config = dict(
    d_expert=64,
    d_shared_expert=0,
    router_logit_norm=2.0,
    norm_eps=1e-06,
    positions='rope',
    attn_scale=0.125,
    init_std_qkv=0.0248,
    learning_rate=0.00772,
    lr_head=0.00557,
    warmup_steps=320,
    decay_shape='linear',
    final_lr_fraction=0.02,
    max_seq_len=1024,
    doc_mask=False,
    train_tokens=1427000000,
)
Below are experts of layer 8 (counted from 0) of a mixture-of-experts language model. Rows are named router (the router's row for the expert), gate (a neuron's input weights, with its number), up (a neuron's input weights, with its number), down (a neuron's output weights, with its number) and show model dimensions 320-383. Each number is 128 + 24 x the weight over its row's rms, rounded and kept within 0 to 255. Numbers have three digits each.
After each expert's rows: "mostly gets" lists some tokens that are sent to it at least half of the time; "comes before" lists some tokens at least twice as common just after its tokens as in all text. This comes from a sample of Wikipedia text that the model never trained on. Tokens count by the router's weight.

# expert 16
router:153130122153073140110152155112130105086160121147117100120092124184129138100139154124125136148125139130142132138127138155082131159126141137087110121098167127168118096171128116137129156146169142
gate0:121072129113154136137155085107102075112109138167127089078162141116120137141133147152132138103140173106114136116141099149173099109135126115130153111132132123119107148112172101109106123094134150
up0:127120104106122129100155095101139088074109118165126147093177145124109160121153115152154116110125166114130154083105060141121110154121139123124130096136139129128111135127165124106103124095160147
down0:113143138116098109128088144121118130115090137165134134130152137161129196128113146155102126118096127142092151158139132086163155124110115146093113151121171116133117118087152121175143170110120130
gate1:146113118149139099167158098138160128120100128156092152171106112142132179116106171111110099172130111141152118103138111166144142119167132086116081109171151118127081107087143144145097080148092118
up1:158104147088118113168150144146116165120122115173137114194122094174127131096119171136134132120116113147156169128135151154135125173136138090100100121085122082118140168094102159113124090145144129
down1:152134146143129128130127131096131161163108115107170078154115142138098120178146164124112120128151086171130170165135124094151149148137124119115127161108158133116160132118093117115154090100092114
gate2:133135129132113120125105132132142114082095142145163082112158116120070116107130098118166145151089138109129135102114106143134115093124126112146139134129113119122127142161128138132123073130098138
up2:117119105134117122082090139103115147175131161132102090111130170141099145133156117102128110135156084116092163124135134148093126141132123142187104126124151157117153109118155127130107125144081131
down2:176126157133150181148149090146119134091165085127151121120140197140097115179117165159094107138101131120150141145165102111157154126161113140136110159115104146137094123147071085114137098140103145
gate3:083131116129135139141067133070094172144112116148119134091140157135127159146164154117124142090167154142113131125152115133170180136117138129148102094128136138114127180116148097129125136128093118
up3:149138121129133141115092136074130153098116145145143136086156116164123140098118149117132118089179140101133130116141112150135175136105132097163115095141138112129123164150146127144127138117141100
down3:128106163145086113129136107117112147099154086147140098111103120150179148121156087102122118104155091105135158138074104127148166119129155107136131131092139145087119178078129114100121134131144112
gate4:171128159108149124069124149114159116143123125173115131152159082099130153110122130159096118153152100166094138153109131111091103090171123095084114115120169132127143112152071161157131133109123132
up4:185119173125095145108164144102162106141130154151098107142111112128132164118119107100097136116133091139169115180111148071119144120188144117118131155111165131134127101169148143113106120133116119
down4:118124135092084113085163152118165129099120128097127111119068143104113104172129136170108163135150125122111126117093125138110142179135139119124092088113132120113132175108133127108135117097149121
gate5:122082117112120172101129091111091137151108191125134134131157123090127106135099117176120195154114171111113091159178121109183107112147132139120096146093112141107099114148118104182098102126147139
up5:134101091125116196115171112113133128138113177146108116155164114127143130124090159142132184187101163096123112179146132083136115156093148120133114145129159150118104085152154122151123135147144142
down5:121166145145119107126113133092156104126138135111090149140153105097170112126148137116130129115096166111115098148142079123123098092136138126123084151139150113093125123126126141139078126079095140
gate6:137074149125150130089108141155091082110119103127162154122128169108151116124162130148182115125144140120098139100170111148120094157167100138123109108090124191152141146098131121110099158118077122
up6:134089141135135147079089154170120078080114118150152124112142138149141131123157143139158132135135126132132139131132124112091140182168109168141109104139135190145134134110178150093111154108138136
down6:153137115137111180136158112113112172118128122143107167121140129093130137127159110107152097171131118152096143153111136118133167111141148182134127142142175132071122155131100123149107103134134081
gate7:127156100143149096136123132143132134161145068138133149157178083102109090173174118154120155106170147181044149079150136127111118155111175127122134115127130104136076149136144124130110167129128152
up7:140146105153103103140122157130162141143140086171122153129166096124112131122116110088071169135168138156100113087152141147109098173135149154141135105149150095107137145154132139143142137116148133
down7:129150146142106134160130143166096083104135137134182170121157124113158141125131120136142117133147185124100140140107109102150071138081079133099143128148129132097147142140101142105110153107123148
gate8:158116111155107108128136168096133107105156131132102138167146145130171136168155139113116100126131091150146112118105147092120145187106132154130160112140126129137080168114141104141136128102144112
up8:126141134099123114147120091160127114094131146121122135156133090169118117184140159111127097083104120127149104111097119120140130133115150131117146136141126096157106178084119135108134140123160122
down8:139094155159112151129119145131141111116144120131145119097129108093154103155137178085141121144112125114113156103105123105137159125121113092108109129158146122145117109166108130141149165150171126
gate9:084142143126123083133121131132180089160133143137122130127162106084096160118139138145125095126155133142114116080147156151136156149115108132119149085102157151067156129109138129141091147130115142
up9:145107086109152147143119116103109156114139129107142084119109129148176105163123177139156154165127130086149137146102120107120075108128143087106138158112112135131121146121129138104116125114105119
down9:096097127143111116121093117114123118153118115139139112111078112093134151119153148117119148162147166162143131111142129137111142135148137154128146131156121133117138129143150150142154138117173096
mostly gets: " Elevation", " Coordinates", " Died", " rev", " contin", " repl"
comes before: " |", ":", " 0", "–", " 2", "th"

# expert 91
router:117158119147115126135081108136150118101113117105142130106147117157108095137135115176130140135150126145128098156069110122145152140082180160116148132166117170172165163080073102169125100136105081
gate0:121129148141144099122073094151145142128109145093109136104153142152113084072167108136130102118133102144166132127135121142093140103045140162098130153130186150135148109107133127119124148156134104
up0:161119146152093126124129106134107113124112167090144137116138131152182113131161114119135103166139120103170109125156095104121144117108102122132141121115081166110115117150117148117155136101125158
down0:136127105175119122095111120128121119149113150138139113169152124141117122147135142123150105192111135097140149118122148150133139138132141149086123162116099124140172082145139103108158109147104096
gate1:156111116137122112145118101139157096123154163127115089103127146131136158146097102122192127118133132139087158132132097126113090078136165171140136139078152133112132136148114146136140087150122112
up1:150132135145086095177135115111126141144098150128155109138138108095106147138079078097118154094106131136156118177133138149123121103131171116117100179108154137140146145122118151149138076118113110
down1:156138074098151107152095112101151171154126140136126150133153165130179119167156114118135103136092125143106099145127128120124168116133136127129092112130089127123124145150136122125140182172151112
gate2:117097141125115142102134102147128124159133146098099160116180113124143152142158125125165111144117151139114159085128145095141162128130099105135121101150123131162094136130101127109122163136124161
up2:103136123143147113107116073131109120159157135143152112108109136106137160170114111166101106125127132145146110157153128111127099131158119130138138099116137151132101127135164089143122154143088124
down2:091139107182142134148119154133146141139133118116174140128143132058150127142149153145121127137135168143131154136129114138105137121183092125105109137157091106143112153152131114136132127154093167
gate3:110147090109151125147097096109125122101118093117114120159122097124132142143103151138139143156098101140111134115122147149133110106111138127132112132161137089148128148110102120102118121091067159
up3:106120110130098069120160138152148149116150110135106105083072092086187121117144151153167128147194102162082120098142152182077130153117107130123103112092150131136138169134107139099081158104110119
down3:115107129096143109113102173099149135169120107123117119147161095125139098162096105159102170153135147152114106163100127155110166131124136096167102088159101159137176151117136139114198135133113132
gate4:132113106126139127096104110091110106152177117091157128129161146113102160188127133150163181089116150120087170099111140079109125095119147112086132125145160143087116062116164101107153137137113125
up4:120144108112134163148119116148168163116125180111094087113120141153154146115122164125098125153143109155151135125126151137172124157117119206154130115094067148142112177143132123111102139133129149
down4:166124134128165103159132132122115132089110082067124153189144139098158148103109146139149136143156164170119126128126099128110095136113145133115141106139113132137182129109142156129137128122113107
gate5:123114119090141109090106150158106109112145137080116139090126116142106142144134123114126101136148092094081156126115095119154139163124128181131134080149117127100117175114115122123181142131145176
up5:152148121165178159140169128101140118129104145128152101126118130129138155111131122132099135150084123099142144146149129096117164159120105097154126138150151099130123072155171140092128087158128091
down5:103093111105150085158085118168154100116161115130097137134127119102150098087150120130142131116140158104118148152130126117138102133114128144131124114117119156120196176134092117130102148131140143
gate6:088143153120106094170132100147168108134061102144168131146093113094116114087145148155039161127091115141130074140144145088131126112120132101091139122105137156148167124137124123172080160133070142
up6:140124155128164126081116109125108123159138123109088150123144094144153135129110094113113117120176149105090104115108099120099173131134098113182145141101114136147091096105150140109129122141152163
down6:116129152145107127125112121145115130113136111125114171164129174142079144058142157146140106111130112127169115171102068154116081133135135151093163116108168134105152167124127141105165146139113122
gate7:170134126127129166151107107119128110152044166108098120102173167094151135136119141101101157147172112123141117128128110177126109119144159171110101164129152075119150124140149101147141104165155108
up7:174167110121151152152086099145118098117086148114113124118143177113160103126122103131133155115154122121118105123089117175119131110159164142122118155128124103120169126136119114140120093153140104
down7:128091143097138150146121162140129163128145122109115160092134121136157126127115139182109152115067167184130110092134100126120139143133112107160139137125161103112109154167133120095130107141078168
gate8:134108172142143144102105120131157129172107162126152115108072146146118107099115114111089143143164133158120106151103141149127138115141151131168136098118135161143095162144134139164113104153110141
up8:132086100130150108166166107107107147099133124135113131147146113110151168140128121120135144140111150091141139109130147128142132119131118114112131116161118053097139101138135107138122150086154120
down8:165151140164150123122154139172132108096101120119152116096065130100132127132124129128132115112146100085138158113128133146180131189122118105154139167151136134149099130122132107113097124093117165
gate9:159123115123133091158152112149122124147141135105139079140142151120120096088114141176082124155126122102119130129140099096150134132081103135100152100134131114139115173144148133132159152110124142
up9:142133093141120080104078118093161118144127170115130165091119136103128118146130162114146077138108148121170126125106137068158123111155120108148132111100136100136115151125069124137126119101113118
down9:128115131114149163156111109150113148129155156149120096113145093113100110126160152118131095119171129104159110098151133178097101088157129112145143130125115099115096092103180160106081151096177089
mostly gets: " Kong", " Insecta", " JPN", " Hamilton", "ST", " Jr"
comes before: " |", " (", "°", ";", "'", "W"

# expert 73
router:114161133177123142124116136127119120128142138119153092098113090127128136138185170136149119120118123141123119157128164184142110112130157132161115124079106099156128146099127155154142111121121092
gate0:109121096129133141088107138174129124123109120155120101112123153116038109099160143116086159181108121165135151101146141152065125122137104101145148131136130134147107141131098117143144136165152084
up0:118109162106126124167131132101111105130134130089116125129132142139169122130098097150152100089178113092137122153119111120181131145110146152094101125122154133103110088128143130076127133099114173
down0:125125112108159162112147164171116165125156115097105086106107102135147137101136142149112103193126131129111127133151134113099120153119125073119097109126144120129155123175071108142124122162139153
gate1:138140163129154121118108166139131116111115114108132145131133122115086119111145090180144133161140095124153111155149122141130140117137104115099083125093167124159105082088162115175130115131186104
up1:170087170139094094130116085071091172133160146119143137132103144126170119160111153123127105151092128092076127108094141130104083088102086132113148107124110122128146201114094141118180130170104150
down1:119117156109137158135148160155132133112078125140123144170150128114082079129103101117115110114113161101143135180144168136079124123128152144124132148154146112118114100117130157110155168123114119
gate2:175191150154110117129153159090074105139137079118157122123091148165116137112124109106162115103128132116126147109186128138108142090117102134170107149134155131120168176137137149116172126117162132
up2:116130118115164100124090144129089126099100093109145129111099133099123079165165172130073140130112087140141099151162127171116146117158152146126165107135101117104140122125102084134105105127110168
down2:120116144174112123099114128091187105137108160119138127119113119101124158137099140159169150102159167131090160131049093129119123152095155128114089114106171104114119109126137122088146129159131135
gate3:121147118128127123099110151123143154122160132136085167152135138115160167127157128139100142150125100146128138124130118125121057126091121095161145148129152136167145093111114152154111160120122101
up3:112121151148095101094131150109124112204143137119148130147104149105166147124123163136127150116124145139084154109088133112118124149117175119151125112115136085174118104140135119145110161148148190
down3:156161094148087105160110088143074122085094158129116106125134116085139128130114135140127110112117157101110081155115151081100070109148127152134107114147124102152109148153151172108112115140099129
gate4:119141136135106129121125077136083110125151154085144122112143151158077131147173173172142122163115161115116119118134119106166143099109137155115137142128124138138116139089155128058139139113086068
up4:144132142099124123098148130133143122143093119172126120154140108141113154118110102086114127117107138131108133145128151116114121144148125093140132125080128144082120139146129128139106081100122166
down4:118124107133093118106116160120162150075167108175125137148089135107112156136161162171110129104172140110112142123149148092152134119101151152119094151123145073113145096135124129161131139143129118
gate5:119156145130168135120126099079113131109063100130137124162120112159145166129150104151152069119158141155118137117153145131175095116115149151154128119119141138155148111121124118092156144092100151
up5:178128113125163135100169134040162142111115133149136139165142174180134166182132135123115145168152145142107135163139124139096135139116149108114119122112091155134172117171123115115136120151111139
down5:057180097111136099107083110162119119056116125135104120120123123081112151110159099135131119152152139121134096077138095123158073122132144100148134119112120086156111134099111148167140142164141165
gate6:095144141143138118166147130168116160136095136175125128123169099151089104118097112099117109097125132144123132151130135161152177153179138123085163102191125141103089106104133125088146112138130147
up6:137129104120145106103105107128148091115127139110150111150121198108105097168114121152131119143111121118120122134119126126122100140147131145151074161073135112096136110114126116132172100109127107
down6:153149139104104140128106124093134117157136151126098144125126159097137133127130116135106153111085078118053149146084110125119107151125143146129121084119158161163081081132146119124141147121109111
gate7:109115129117141126102097159107122102111115143112095112099155111089086107135108124163098093125123124144170152121144136140149096092144161138113127097121126111139123110112126134150160137092144105
up7:128124112139111131166140098165123105161132126151143132162116152132135146107156100104159182119135107078088155132142135126083155172081092116111104209159170152119116145139142126103124106143133156
down7:121106126137132152135130129083161113104087160125137105118140142136129094136142132098146130155093099122135139094117145174138133101129184132098124134117157128098107136147148092199122138113162091
gate8:131128142116165179097127173156142128101130119132134148122100151157148148088110143140128104130172063149140099152126113143119109136129126115119097150127136134146091090141138087160115100101134135
up8:108156108112161163124128148176147116067131107115123138139127123177152166095131144129116121158103100129159143135124085146149143153135162094133117149120085144135089135154109088147144097088164146
down8:177134107186115109122160131118116124153153096110094126117136133146178162107181133154134158146161142139112152125133123158127140169099129085136083163099133077123159135169151121097062102151147099
gate9:108109183137121140105131107093144116149101191157111143140178128118161084126116098122100138160129160145123139122144125113152119131087135144155138091124138113150166195168107135175110116114137149
up9:112135144147107127135107122132130105117077160154152108125114146099128092120128154127080093112138155168102178133145126139129071122113139127138122109159085112139116170148116136175147091125139172
down9:155136083122162124095146090102090164108133124130127122154119134131154122136156096112162127141171122110140118075171147119118140129136142122104144124117119103140160103102084144117095133125154122
mostly gets: " 2015", " 2013", " 2012", " 2016", " 2017", " 2024"
comes before: ",", ")", "–", ".", " |", "\n\n"

# expert 90
router:156176100170128186139094119111100127094122121168160161124090107069083152122104128128153135116086158136139106099145173160129105150136133148160089149124162115118133130164125120154164108134152160
gate0:148140116091144107158116135137134174150090139124144132137133131141097138098134137162166102124112076157159097175120100129114143097093175119114117129111095147143102139160138129167124107149146107
up0:102138172174119154139148113138152120115142122133093116105127118140119123123129120107093127092138161117124166124151141126134136109201108123154143147188174111121140100085175120124107157134111132
down0:122150161095148204156112120151137160135109108148113141099131133169158109122123114138154105133077136127130151159105111155082068118146124098170097131077146144153108121136137126137130127162179104
gate1:125140133165088091130193119154122149139151143138082091110107114119140160090148106167126121108187166124127140141155129119153132119164154142127116162156142154162123103193152137166146180093124164
up1:112109101095165152124080139121138057114137121115168134121139131125127097157122123075114148144092085114158147113091107121111136148096099119111163079132135124092143149083133116099113091120118089
down1:137143137109158117126114143104130156139112118172128128121109106119129154115168104155115142147139124159101142128209112144108111136113126123109112148107115172135123083163132155139172167118112165
gate2:111124164147186127172098110108165125127123126158109115176154168146105115097126113129125088126137133135058110141140136137142120173127147118106143165159138159118099119130119108136116128161157114
up2:145146169079127157095191153133116189133107150113151098137116119137167156136107118147122173154097117128165147134126105142101168105113123114155124113149103107137145105113103138115133123111092120
down2:152125163126148162127126141152087129124132134110097123142152145125130133118115124135122104149158152140138094172126133173080134108127117146144104156106120127145143134128165128117198142148147129
gate3:110124136184124178141134161169078146112137170141103156170133131130112185106068167145145143087142125096103097114149143143088121129134127123113133115154111197138159154133121130094125174126141165
up3:137147137158180158131111114111105111128149142146077130131140163135124132105172144165134153126095130122123126152129139124136125144126121131138093174086160107106125111086157154119187136133133118
down3:118141116094116110140164124133143153137096093131117093154084130135143120122083144122127107080093133150116145137159175157169101124135139116078145157157097112147106156124136126125161106140157122
gate4:126126137118138133090142105114164124110132120130110107107152100141156123197085128103065144164117093127134093128078131120163176144109106139127115171136128112102130104130122114152153114091157175
up4:094097141105161120140181096088139154101127106152150126123128108104125070149088111105119120126110099138081127126102137156105093091161127140091134169113129132089143160121118079175145123131177133
down4:162144145128123091095122149134120138169139128114119143155123085116128098137116156173134140162150118111147139128093098138097148127112104103123127115162118157135119141146121118121114125156119119
gate5:081141137101116081122168116148146125140145180144126119131094130101146124119123143171113152117106150152085136140092123080098145128141115144064175122158104125122116151129127090168129161125133140
up5:093162122109158120150120097141112138152126173159142124149119110098126134133128130158117179105114157157097117118127141119112140134128144145099162122185109135103094144111140080123099110115146135
down5:116127160121120115194143118135139101152123107090118137135164159168184154113092119149096140116143126120089126114101086088117094125133170158118144166127114113129124139124147077121091142153127147
gate6:127147133108141136112131115121148115131099105128088097104123150172101120124159122122157168097142097154112073154130156158151128159122172119145132169138153144131170131157079113137152121113121103
up6:111085123122113112155121149138108147129132182113147138143163126128161138150127132126090093163128123100172128092103096086121126088135106120113100131103125128119081126112152110107122107144141136
down6:112114192115129141123144130128138094142139100141129165124140120104136126121119118119125121097154129155143123164132141085113150101081117133137130124153136125165136128130179147090173180136134111
gate7:126150142125150120148099106119153153128107139144117102100087134116106128127147097128128124129130124143132097103150140129142117109135154120153117133067175121148122106108156143095102055168134143
up7:135154151145155141112119079112126157117120138117159105195137102140150124125110119136099157167122129120109160113102133107116145137137144164119143113150074120155131141088119146104135107204069151
down7:136124125132139115151170104104120102136128121144147136119098107074104114121128123142147118118135105152103136098119142149151116146154153114134084177128128134114166116168143164125132169149131106
gate8:139106118128131132099137143139113207128142163142140180110134125135151158144137113101126132151137118119110112123116133145094090124112072159162119131165072183133156186145082116094140144129105167
up8:155123126110145131088114112115151228161162154124133141086127096126139094158129111112129117163144117120120101105108123132133092133123099130151103102155076158112153185152094157131158124132123161
down8:109129145126105094097126109122146120093100104136080139148097149133131118117127117129149161120152103091094120105114138134088141124124142140127144136158142155135128173144146135146144116157122102
gate9:117151147149173093071131129141112148154115153115118144164145152132128123133098121123114101116154147088122154131175120137139110145127130080137100130109129117074121102150121139140153113087135134
up9:150139103142104103097099120120126095132101154143139097170089167134107144144128145136091116159125122101075133137133138144143123120086156119136123108119120095120152133100133119127149081151175134
down9:132127119114131147145086142137145127163160110111098131127161154155182163154135159134106112142137103135151115136128155109088150115139121142093132151098114136119106129160179140104115145090140154
mostly gets: " 978", " footballer", " politician", " Representatives", " ago", "present"
comes before: "\n", "-", ")", "\n\n", " /", "age"

# expert 11
router:177178104139075111065149164126098086148186107070136154138110097131120153112130122114148144124121152068114111104122149097137096133141090146150131123122127091089155111114131120124131148113127136
gate0:141099141114154133094121142140147154166121079145129155155108165120131138128138127116137114140147100139182093099151126134164137102103159080126162110166092123135045112150133067117089092100097175
up0:104122129155166138093144150132141156167098090090133142171102146122155120127155129104126107126134121125167093109141146159149117070118161114148140140176102111153079110117156066121118117103100159
down0:154141105108119124165134135135116149125132167154126190103149096092154153116106142120152108110114171126160107164165150116126131124116100135108121161099119132103123092122116122108117148131149141
gate1:142143128163149106129128128117107126103103166164123161155118119142119108121138125106124131040081124108141112162125144091149166108152180149117114176120191128146165127096156124112094144119157125
up1:123098137133159166090110129142118197121128093120153104180141141168151122143115128113120119132114129126133092175128113114158142165144149127113167098141153150175110111115161109120115172112104157
down1:142146136135119134135140112092117132126132165135118139136170115128098151112156118141129123111085111094112137136151106092134146144152081115153125167117177141146091128170056131146100152173156130
gate2:114132136108122128112110135115134098132125138151115124121121136118117123094111109145122119140133130142104101108166138116116107115123104147192120109123096111083135144136128142117129122052152193
up2:129149123164119133143091112152108126101078163120130126138116118124125112113121136112142138093124126140122136115156155129118132094178131143148098115157110160179104131083121140105110090115115089
down2:131078098117129102166112155102122132138160125180105137092088126140149151106166129147121116091160115152163136141135141091105124149144128095135145152133120088147152112172125149126157143123132156
gate3:125126149112137163133115118122094155139089165159124136143121149119155127093138130111142113153135083125104139167128138109134120160138100148121121099153105123154087117106127117109105136123055131
up3:129119129152087122111096122102133112157122130088127163128153129150105126102186125164154136066099116130097147155102151065161100119145150129066111197118152138162177096155124120142165062135140104
down3:105146132184140167145131125103160105151093116150169127130111149126178106140107169099150150103159093143151144088116168135123153085150164110088128140152129137142111101139165155097113126137161110
gate4:130110117137098136056089135139102162146168118087128113110114129117141140124118162106145156163081116098137129111111133083099127111133096154147158136116145134110151097125132129140178156127140121
up4:138140135124144159115145110170134119093097072137121155125119135124139131156132141154135086105120127172097149111159130141149110112129150084123135144149107161123151120155104093164126144135192162
down4:074077147152107120143115086101084123122116096123151162123128139148088153098127093152144113096112109172127169156165175161137140151144108083140122115158132133128128140148136161141119104111169113
gate5:114149133126141085132097138125087155115111119132123097131116142145114136160071118124134094116118103119106115155105128094135167107130162138120112112128117141141152158106129136134132082125132149
up5:100111137114138138122136119129176114123143144130126142117152102107111103137182165170128159150127153147166166109157115173122118108110123103147154138100172159147140142145096128112127144142137101
down5:121135117136127105123109133110160141138100127121146143136148156151131102138148159171125151112126138092149115133134152147168122129160146114074115128135148176151087150169147158128116125161132102
gate6:148100078131105120117074132109182094167124147103097161101183142179108149118182122150100102141090121138169154110165120138127116112085117090145088116106151105117126122180110129158141144138124162
up6:155127134105121130118143107169141180132118116156157119159145160142126103104127120122144128141105167119108108150111158138184140170124150145123133148156150140129095142075155154152125095079148119
down6:126121122133109103146111177118149114083124104080112112186138140151126131149083061134167146132140096101136120138141155133107145127134102109116117132088109139098101126124103127133147127144152154
gate7:147091113120159119144153092086170135131095090120103117142124076145146133132131119098117144133144152115068128102130147129118153122122138082134101171191114105111110151132101087113090105110113129
up7:142121129082134159098102092112136143130091134109131145105141089110130134137091137150135125173066160129147112129046128123148129130118105142139087159154111128179125125135134110145105071148182178
down7:182114096155106152143122077132135120115132112121118102113130132139116140117141119180142156109166119160129123130157167089089150143164139085157096165144141152105096133134116120143162149126168126
gate8:134113108120119102128175127133107117143110116148125129146094156126146147114119121078106108157123089116115158149127158142128112139121109136143111106152111120128139133116150113137085110089160146
up8:079146132106146174138153125157134102148102123107139070103145106115125117170147158082122117085135118096117177117162123162147134107118125129159107180131127129110143136102135130133135105117127109
down8:158099125168132147053090111139121142111169126124078164092095139107113096104096147099149105133148125119118123133124076135138147108163101111087127143157115113130101092151123124161125183116134120
gate9:111142092121101114090137147100132148082117165094077094140120167115131155086140074130107152099111087111072136163130133143114109147133113130147110163095143128113082106178126131157130106165140135
up9:101136156131101121127082135130122180114088167077106093107112149159127137114098162128127148152093135116071163094122127116131123107134141146168133129076127103123161127113163175132153127161120099
down9:072159134101114133109101138100131142150125104129092111099127150101125144164120149129135093121120138173140109114085092179085133131135129133137148127088158153139124135106149175118131152139097118
mostly gets: " million", "teen", " minutes", "⁄", " seconds", " 160"
comes before: " |", "000", "\n", ";", ")", "–"

# expert 113
router:157144104135122130135137137141135115142150117153167136114125092091139137148127165055162099167132145148154116145137094110157066129180077099141131156127117133138109091162196123116118153107180145
gate0:170127136108144142113100148142136121149159169178155101118093109114176109093147124145137139119167125074138113146154118145117166096090130166096130114163151123155076100121139148103093130117149145
up0:136145131128138102122140114137097161131097108115116103115124136142125142135170172145166142100089114176112142127140150125161117087127172129080116144162106156110117106087127147092121148174125165
down0:108130146114131097157146156121126131166152120157126132130113123141159118144118106111107093157134171144098114115084164111135091132138176112113167102103149120108125138093146125152116102089120113
gate1:171119138153112135125114085127147128127160101152099124166170155146089155135113110095084165161137124124120105147139116114164167104132134109118127098111138105143093102124164113104137162138167146
up1:091163128129176158120157117158124087197105132123155088131122149161128089097133105201119143140170110118156159118133177149112143091144115106140105124120123165153162140124121103143165103139115123
down1:154140122115166141143150122087130211101125109118120081095079094100114125126132135096136116137147160140126107095172148144128153126125144113099154134108175122140134111090109115126132154087121108
gate2:139135106083120153116138134147153116090125088131137143128135103106136145114094143102133102175159116112137167117179122161083143140127130139106141104110123131156093131120093142144114109096166126
up2:131116097108136125134138135076103088124116076167156156150139106110154123128094127131118100159109149127123207111171114107140106121095098169098133110100100088160137156152114109113083164133135165
down2:113106163142175088147135148147135156122105128125133117159126155135128100095138148122108130101118111168111152137117096112139149102118105149110121139177158140107124104196127159139156110150133137
gate3:118141122114124139130138107126155114124162133174095096116136169088106094118180101115099173118128125118145116145157113116142122110164137135110134132138142123127153132158160119111177141139121098
up3:127156100121150116135168140080074137088119125082132141114122105124160129141159184119125122140136096162107188141174151101159134121109113139125116099087155112136147141124109120126106098101140152
down3:150129158150109126120162126109148131109098146153115138088152152127129129111155128142097133142146141095101111139175080118189169142070156121164126149119147131120203147127131150108131136172126112
gate4:120125117110128130122120164170149128094120194144142109147157156164115091117129091141097132114139122086129127139128114160114153101140135110128140128135156163117120126157122150149123144111140156
up4:156121127132084123154134133113151113150131104110123176161116106111098156123136167142131122152127119158107114098120144148137090148123060151104125123131152093122128126102086142159126061137097105
down4:119112186129123135088112146138146116141133126145129117119113109124106134108162128134123116117124119168110124149126120135132125156114128117168093137145104149177090141101108129119105112115160157
gate5:153076124096112178118108130137101143153138127133127091103149184106165119167123088127159145155175150068123114122130086123132115136122147135134125125091127118150094121168137151123140122151124170
up5:154117161135100134130121140160091130164111152129149123117123115125095183123110154125144142146139151109129133116129114172088145134126095161116122154143160130124103089127121153116103126118118091
down5:115121127099117108119060090125152157082144134109115115109117151144104133115135122139122173114096151162132138148144131116113155145137081129127182114077138101155120139137083131149110143121139138
gate6:153136166127136126104114132114113168145129135188146101111165106164143097095171125116089169129128138166177093200111141167119167131096117158166127105111138114138093109086131108139123149106129153
up6:114134085137129117138182099093158088153143171124099141127078154117110171094101168131129112122111120136122148094173175102127099177143142125114128151151146139118146084131122129104115125129115124
down6:126106130139126112126157121136172126106112097167114123110175106072123143146109152116122179109164132120124151117097128126093096110123154139101169144131099141146126132107146118123122089132099128
gate7:115077112111133097113142123112116131141108143108132149136120182100107150133128085118102135140126111144107170101100157173120146134150177144161162099105110116099073126170148061138143138159104138
up7:122094113083122081108148134094127101142126136105125171167153175099102145116136088106114110166122113131131119114137159152087131140131147098168140126082103101111097117178159094138166130133109163
down7:108085151104148130114110129107121164123129106149121145139135097084149130124180091126108092139118111163106115156121084144133153141133148115182151140155145098114098131149134128159131120166094143
gate8:157146144165157145097107086144166163120091125107125129135130147133131185142117101115144110170126155140126103134135134130148134113119143152149114145108150141149119152092167130096133105113138114
up8:134117116121148142148181133135118138113136179116147108176131174128124172129167088128141098100130130104161075114139108166101153148106124119167137170095159134119122137128145104109145167139144114
down8:110090153153100119146106147172116146131154147126175122106125163147121125148108115129163134134137127123107143160109116113147121134086069107151134139114100119119126139125149097145111150154152122
gate9:160155163070173121106138136095120105169113104137128102145091133116143134139116128114075155151111073157136103157137100116096141163162162129140169143111165149101096085138133135113167137102148160
up9:150114128154128152127097139165106131167138141168147156108119156129149105133129185159135123175137129117127132124107132146108104153159155146107106159136128145131168075184107110133161104125152168
down9:123141101125112126135155124170118140157130162120138123109107118102097139140164149144143173125165207071114118120100117124104147153110111134145145131150073120154144130107104110156156113134093080
mostly gets: "1992", " 71", "1996", " Runner", "1991", " Votes"
comes before: " |", ",", ".", "–", ")", ";"